From a checkpoint of a small mixture-of-experts model trained on Wikipedia: a softmax router.
Below are experts of layer 8 (counted from 0) of a mixture-of-experts language model. Rows are named router (the router's row for the expert), gate (a neuron's input weights, with its number), up (a neuron's input weights, with its number), down (a neuron's output weights, with its number) and show model dimensions 0-255. Each number is 500 + 40 x the weight over its row's rms, rounded and kept within 0 to 999. Numbers have three digits each.
After each expert's rows: a language model's description of what the expert responds to; "comes before" lists some tokens at least twice as common just after its tokens as in all text. This comes from a sample of Wikipedia text that the model never trained on. Tokens count by the router's weight.

# expert 3
router:512487439441467477522529507559472482510534506511474458555485504513508484506507460486561504495551522539519517463476497448452388528469511557498551482514456508554557487503519493497517482472534543576494487531460578451527532457445473532448497496544507516555530499493502569496518502469479454515497528497434452501502445494494474454475511567450447524508479510471484443464460461463507500521548511589508585505526572487422460484502489447513481513508496524446524507513483506460518473476477539468541491436474491485571476546496521572485564568475536573469522523455418416505521567586502499481501451533536492418526537569514523563506560465464430572447559540471526491485526512578533410550501525395428482447502525545495516524602465534485498470526491423520387496487424491583462500459545478
gate1:533469484495458505537503434518420480520595544493534498560531532472533549440554502518444468546442572534516489571492489580461463533552552555456422500509444553495597478589547504509491497500472542511500483531471507511486525411475506511497531551470513527523521494491484540502551570410516528527548506484527540510553502518509519508547483493507517449536528477455528498525474546540474556481554501497489568499517552498483508473514575548538522507538573497480541532464433547517444487456474464472542390445523513458508481556448512534481562537453497471537536489553440536477503457495515484493638511524519478477546507471469484450508502513440435539591489543526551497510545513560570481524486532468405519469489545511434507499558528421559517564462469570484448485471434488458456484495505451
up1:517535471518546515547445519499551492443397466532480505431430520449502496516487491477499505485510405465452534444495540447530485452465453440564537509435586506484438527399473496481490528538514471541512475491501528508520546550550477490531469457514463473449497476486489495503447448536541463528511472506464469529460448496524562520512484483516521543427445484495501507538512477542477379534533519539502457601483447503506502496450436504539476496454401489498471495521576466450501535542463544544501582531458551530507548433546483470538442486572514475428465482527510521512479519492443502562400531481457585503474488556510474503450543513517523503419511462509450524446469447460423525528479485520530511549516506463583471489431463530469435438576499448461573533514529500537474446506475547
down1:482563462513547447544478544460571526520510533457568487567520503470468493489477576526514397457481503536491501498519438532477430500463515526493521506543528546506463443462523472510497513501571515527503478511552479492425592594535521522434525517587461505527542482529516530483555543507487506522401531490469425528469568460497467478468458471500473534551440561482497475503491454496526456469568473433439516477544524513459498430508526556451561436448476479502529476500536471556549452606470461543525570521474549542511511578456446491608514528474532515490507508493466469543500463497508427523468535420520492481399512519525547503518444489503464592452520440500439488454561489476499473493451517531476463491546538436544566433518466478495463574508503474473501458494517448549492510487548487
It responds to: Column-header words and symbols in markdown tables, such as Season, Player, Rank, Pts, Aug, No; also separators and coordinate marks.
comes before: " |", ";", "|", "N", " ·", " JPL"

# expert 36
router:505481450489425505490494514513463501525508523521462540561498522497565422532548500477499493577511542536442559486459524448517494488510486502515509494519475487563572505514563487483506499465456516522503507515497496458472532456466475510452538522521497474518544484544516544517487553461514453526473519506482412506569553494473538499429434582489425504456499426528471494476489447458531557517472548559512548500541573470431486479463424499471566491447511542533468573564511535428508552492462562479446492453443467496506439522534544536486583541488522587441533484437423474547507506534510543443468463531495473495468538500479487577473533474482445583521541540437509492454516559597495476510484476452434436460516506524526464492545408494435498520412535460577456465510377500567529530506490486
gate3:480564528568507522503509544524536512448529498474520579491518539444467526473507463490499563507470456507567475502506501485460475462478582577525483532521563515497505566527452536477518473473567507442515464510446420500489582483533454472484535546447472523503449545595459475430487468479564434503587539491557475553407486474451469503535514469548464460496518443491416483511414497519479461504544433527525509474484381550536536497528527571482491506498551518488519526527518488456488465592461484533440418531488456461481480526449430468506512566461488512468453501561496559468462535423446504526546452483515486509566512530538449504494502467564442546487519528524466518508528529488578501495511511450523454444494532516506520435494449491445454493446576504517508489457549629517523543472510481
up3:478519508496460528477469548540459459552509588408452596457471471539456483518510536461522609524458550536440470504444491489527468496501532527523493436523470452521538482527557523460534468386534431512566497469439515487521564462512421437505574519466484482515523453551496516449474523444537492537520496416535550443507480466436504485517542482531525463461508542474467508479485523506476510567532479470481496547513540462544524531557486587500521515549500513494453499557578463487508417503476553473460478492472460431506468506505523430476521553567485502510455485528465583538504518499513462476437466496544492423501503607549412510517529518461441451513538522520451463512538496527505498483462482461494508478454568465553504544510494484499468475441515523537472431377468579481534457447469497
down3:512472516551511494506539416514450530580542450458520519518500494476551546516532441453484509485491505505505545476508470522506456541516520571504469518521574513510514536503511579558476439503509504442440465551545498490518547507555430580493463454548533548458487638485509471525504445451522485600404468471462508541517533438587441503544465528511474529500509491521430479578493414519541469464546473471426488466517481521515485488558614552466480487509433554619447520536420462502524542500495473464475481525502499495546547500456511528518491480537465460493482504493527487491494493494487453544530502484485534526448504533538469525468538527520540522529509529543554500498439431547530529469459463494434456487525458533480430496554498503532518503507471530542515451615566555588582535518520517
It responds to: Equals signs and words of wiki section headings like History, Career and See also, plus table pipes and semicolons.
comes before: "=", "\n", "\n\n", "  ", "See", " ="

# expert 55
router:518530453421544410510480552545421542506489457509437426488528519490625449468471463460505558503522506512466501476462494478503458540511409549518505530497479491519527545466575485495549506400501540536435491562460519470472512454502500448454564442469493464617525444568474496533575499540509458449498495470493496480548490448453495478412437513503445507435551496559467420545508469485542556536516504508477560519575525529493436537454496522527528502419560491447495511493524482515532508476477494511508495461474517460524466501571496609519563542486512520453472484530408427469545530476493493434489485558569525468527478453454472474460510537468501517509528491511557487437500465517599530507541520498468465540470498511524538572492482542498456477496532502483470460501410437530483496516467464
gate1:521469519451460448456479452424494439458505460485489529483448475435446492456570523494488518527535543574512563430520467490541485467535527518571481544517498587484521440504558501536530507477418462517402490458454508498501507457473472443459516436480451547498489459525476510504486499502492474494477480464461449531558487529492511591521452542562502522550525512552513555556458437536555517513461566546532497545533604504519435497494527542552494525530549511562499532520533504485551573526443532549467524484545446478530495494521530583529519536467500519508502449430472502450525511464564543565479491558549587467444471530492557506521480535475557403472494542497472491502544519485526468480390490465503493546532554418549516496529569476467446565508547533570508482495503407480485539464495435
up1:511477489444577513544457450507489467491460507543520522508531446451465428512507473495471498442462477526448524465409494531506516466387494412504490521541424537533496466562523453459466490530495459521457582505537505602535524487475540472477469601530516521474560561498578502465571439514479442522476536510488500542544495479474490404510486460476585483530458457488467477506434527471517520510475466480526482495448565506531491564502506513516529509506476482523529552443440487495526475432488546491547591464544488550525520445450554529497523519473416545542478545487505519516547480503448484454518534493488573455475475447507484466518553475530513477548528526485403442545476473456556486469604563493404542465479516531494547567530488557568512478516495507579540475510461545550468475440520539
down1:546493447516540519497486540534457482462486504561436545594529474545492556484491570479550550544491489513494442456457491481446480514550514521489513500523479548485494541491461526535504457479609517453542505492535492440533478557543478498424554494466496504477445467553489439546487469495467491476476513500542504478468458544378470491548518516441463492561388523526547508538504530465522528530431504467482478411441589477488451527511458503478427558514513504523528482533446525416530493540475460538533465550538474535468464480492517506479475486439497539551409572475471520567516581500483466442465495532484575479552473492482500605533502547571545529461445392452448480506457424505471504511498487478446503512524523477427544550492522518515420478474558492476496487550479477518462448484423536
It responds to: Equals signs in section headings, plus mid-word pieces like r in north-northeast and ori in market-oriented, and stray table tokens.
comes before: "=", "\n\n", "-", "t", "e", "ch"

# expert 28
router:538469457382550481487496545517511581500534513503458430510477514588531495515481462467562447509458503504483544508475521462502420526438446520538514483535459527542578495456526479490546476432514579490472604465472466489467495517518472527481523491463501505527538532495499503497515548487464467540470532493467455538502443499413461441470527534437451492520493504526499433554508448459556467499464578554558542449495529494449500462461465428510488520465555501443572461491472491448552554487434488453526554463447469498537453588545485532484558487461533544505548501518443420453525612534450571487525509539463539436487503521517490540505567501431490538455552493491510524409510475523524488530539468445489459504523481510523513558587469501543497531490539466510448459471466457582511588544487475
gate1:525508489488584484478403555437467576519539535507492538490539448534510551546533464455477553497478493502464524489500556471498523477491516457623483536490469501533539498453492464498525492507469482523501515466492494524508529456483428500541550463490482520520542511475546498567485523409532519515520499589533552504450535467411506474568493512482545462495438492537514522472441481480493525590476485519499468528525536476483494501509474565486521523547550500483545495420489426510430594499415477554473529557550492451507467515553465591526540546431519559525487453483457592450522552507498511516521504570514517462500421503515525519477496509426431545500515526500540458435543516587541516424559463459488539620550448560482512515554440499513514511550489482534438510494511499568576541518541539
up1:525506520478538429509469491495486584483551488502514575443529489466499528513534523506517494503462490491433546478447498484560523484452509470573477511460443516490489501514452422506504496526459485537482506495459518472517472442469530522481535545500505539492492517511547550564470523461565537510529455568555564488469529505473585445493494498499546480503422494510534467440486518532442604641514473465474534549505476517496545567568484520481500471532568525439528560421480451528444566471488486528489521538536432536525488463498481564480509500473466593545490437487474567474584540505547527501482526562468495487546483536503500528563544546439485532500446500518502519449598558513524461453559432501492542568479442555464495490557469424518570580554536448552491446483526507508608513511498492
down1:487563570523432449599472490552514600533529570492461481512468457572461486539504490435448511465519517474468430473525484491570492518473571534531453408471530538523439498522484464525537459430490527432530514548499508475521533528515532459548508503523482528463514498466496493465432462428575485485483518549471554540520504427521450473552484494498515525558557509515503480568507528560488566558492506464501501475472465521548408462479526421477497544497475483465503517501522487519546555442529511545509474526533490539501555522496461516519472440463457516504437562514534541537507556472380521514448545568415477398541514432496505502460498465475438558540520528485491517467586507562449474467501489599545545522511539492478483481485475464510492485610508509548539514508563523497460535497527433
It responds to: Units and header or source words in chart, climate and stats tables, such as ft, kg, °C, Billboard, Votes, Drivers.
comes before: " |", ")", " (", " by", " medalist", "^"

# expert 19
router:533443446470499438570542566500420545539504437564452455501515477551511457468507481479551472523535524561458561461442465511440493491488450551517533490528472511519557542424504440432531531503480538512507497437449511457483533507494485446482565566466418481533531504484538493452536472490504506506490534439472440449575529408496508457460438515424468511518500459463480493508480508501541565528507516530545537469548513480510471467518415465516512512466491489504565580529551524460525467450476567442462492437419456462535460496545564591486528539452517529439534480484464482445502552590487543445417502557490496523435543531500439539469563446445478500475518484483506545476512576516539523519525423531466444473538480514529486510490495464501467564469564500494483494459454504532425554557464454
gate6:472498427487535495548527477594484543487483449440481533507494478521534559469448465530543470498568559491513532523433487496548561496504519491474462429442482537497490496490560448446481514486530515482483520601520462499528462502593548449439568453500517493489420444472484565481440539403429516488554504473573493515506535450507477571491491435466396519520495432511490491489491549512449557518455470431451533528533472517487480537481472534506540479503488483461519480514611406481479468515554432500558476481512397487513496500504546475480588583525528556464522454483505515518508507501531524414458401521443547508525507475466474537516434466535526479508452537480470428555466542548483454511479542469527509448487567521536515456508480528447556524477516462482430574498502549490477516501503521
up6:450487459481524495505574507512489573494543505459486559460464480481592559489468469581514488497550523472536543498434519510515550534490458526500534455447539461476523517500491456480524485476604546479498464600513509489516549442506505478419519455461486499501487463507522514473539475484444465494547457504552540474454457450512474537443437487484447481577512473505500539443519632506498579558504475457522506497528470481492544475529474506492547462555457515485520482552580451559490416552507454543548449487446420470465498427504533479445551582500547583480532505486544455527505481558471457434447411531491505472532554509519432482465446488477558523496511504510538410480479556513474471515458475535514509423525548529500455461513482526478550541465511447456508609511477478464435494542495558
down6:475514523515553520569524444522502395556496495458533475540474439538474503534470507450500545497476590488504513449549509446516455544513452451482486557481488466523558479550529472524435507472465476516509571469526467450457427492517508516552483630512480469452524515467474494452484527504488470487569546526559530563486566514505538521540490488502517495545500389587497465566466491592511489408546487518497551398543480593433476486489524496519527536528422502522466479524541500478491456424548469466495515483555539497501502399579491442575560470450481483554473453538525523489449519514569401505547539534514528512557497508422472510527473544517495577498503482447462470565506474483486511481505505455526439518527513512498503445460488529420512461544523502491473509509537500492511547527433473
It responds to: Pipe separators ending cells in Wikipedia tables of results, lists and schedules, especially before a line break or a number.
comes before: "\n", "  ", " 0", " 1", " 2", " 3"

# expert 8
router:474463429495519508479530535544463510555521475538476491513546484531584507517520449520567493540541585567480557461480475417464479555504429466585491519479416509526500518490511498461566486467540554524497539543440513470492584434494514498461557554453395518526521524561454538479492579478475480523464505424478470448577449483460498421479468518465446516442464466470497497466464482493513524514525474498477523519537565437438439491458484486437509531444519525486593446537464521470496480396464584428532463463473451436495502516516474510516547563509513496431539472482434465481542525515474508441466452578493508467438489541462409544549547434474466476467508498482459486482532544542507445483508451440414494466471523510567476535553480524520489517502511503501478513476448496536521540511452479
gate1:528506554537533509496425482565457509515502484577495511553452461461521540549470511460512533520472502514486493427473421465473515552555480492468542439400578565483470556483524497502479503528486571591511575507524504480508469470451541491510447489547538440536533474527454495484525505469509486543474518471555495512589514513435490439485496571473456505474423519522486473438550521460515560512593446562482528412479531411467495510496528498555509550444523477610476479518467545489483469453539462496453511522461436465564495503494444507546488464463449517440563520492456449434400522537457493508399479474519528508450587500433500514547447468505502478470493460500446488549503513546529483446480496429513476507461470429547451546528491493430502566504452490487495466498555471505468519518459447
up1:501518467525478477497557523488454517517559550498458519441509482545476444465474492511504491433486464445486519588472548541480429494480538531495500591529460462516523400481509496521548502490494442461465445471479471513522526546508488553509551536467440568450479490492530524487494518475568544558484500509460500479423505492515498509503540464522542525510551489484510505588505483593461444543425564440562553567511422563514515501544540484525497455511486491482417554447525519558553540533470521546501472422530598536449451455526558465511497499537516469515438499545510522499581518449527532465572556554512461481523467410584522528510522557462532530609515497493525546456477480442519511511453465634541535483474534535444546488456513468538525501456554494474512483548464544507555508474513525
down1:499545507567519511501525487537445421503549545531429519458465561443452554488514467519555417438501525457444536521478501503552496494475518533439479523488519576522476476485495542492449435479531486489514505534493510517526527520523468533457496541508526523447519541606540545550442516409510502510563577487490508487501522569433504464546471524538408550515473535531467475475526466532554481485389473480555468515502549502486441565519521534462529545492486600456492544464573520538459525465414546496611476505489522469459502564569437513481557511435455505499476479527561502449480481507481531539512549477536468508512507498441484462496484470466483548461442498463464559396544497558556500511435530533521523479495509477414548443467552484505529508475534525507477453540443490435504463431513427
It responds to: Adjective endings and social or political adjectives, often in section headings, such as Electoral, Civic, national, social, plus heading = signs and paragraph breaks.
comes before: "=", "-", " career", "s", "ly", " information"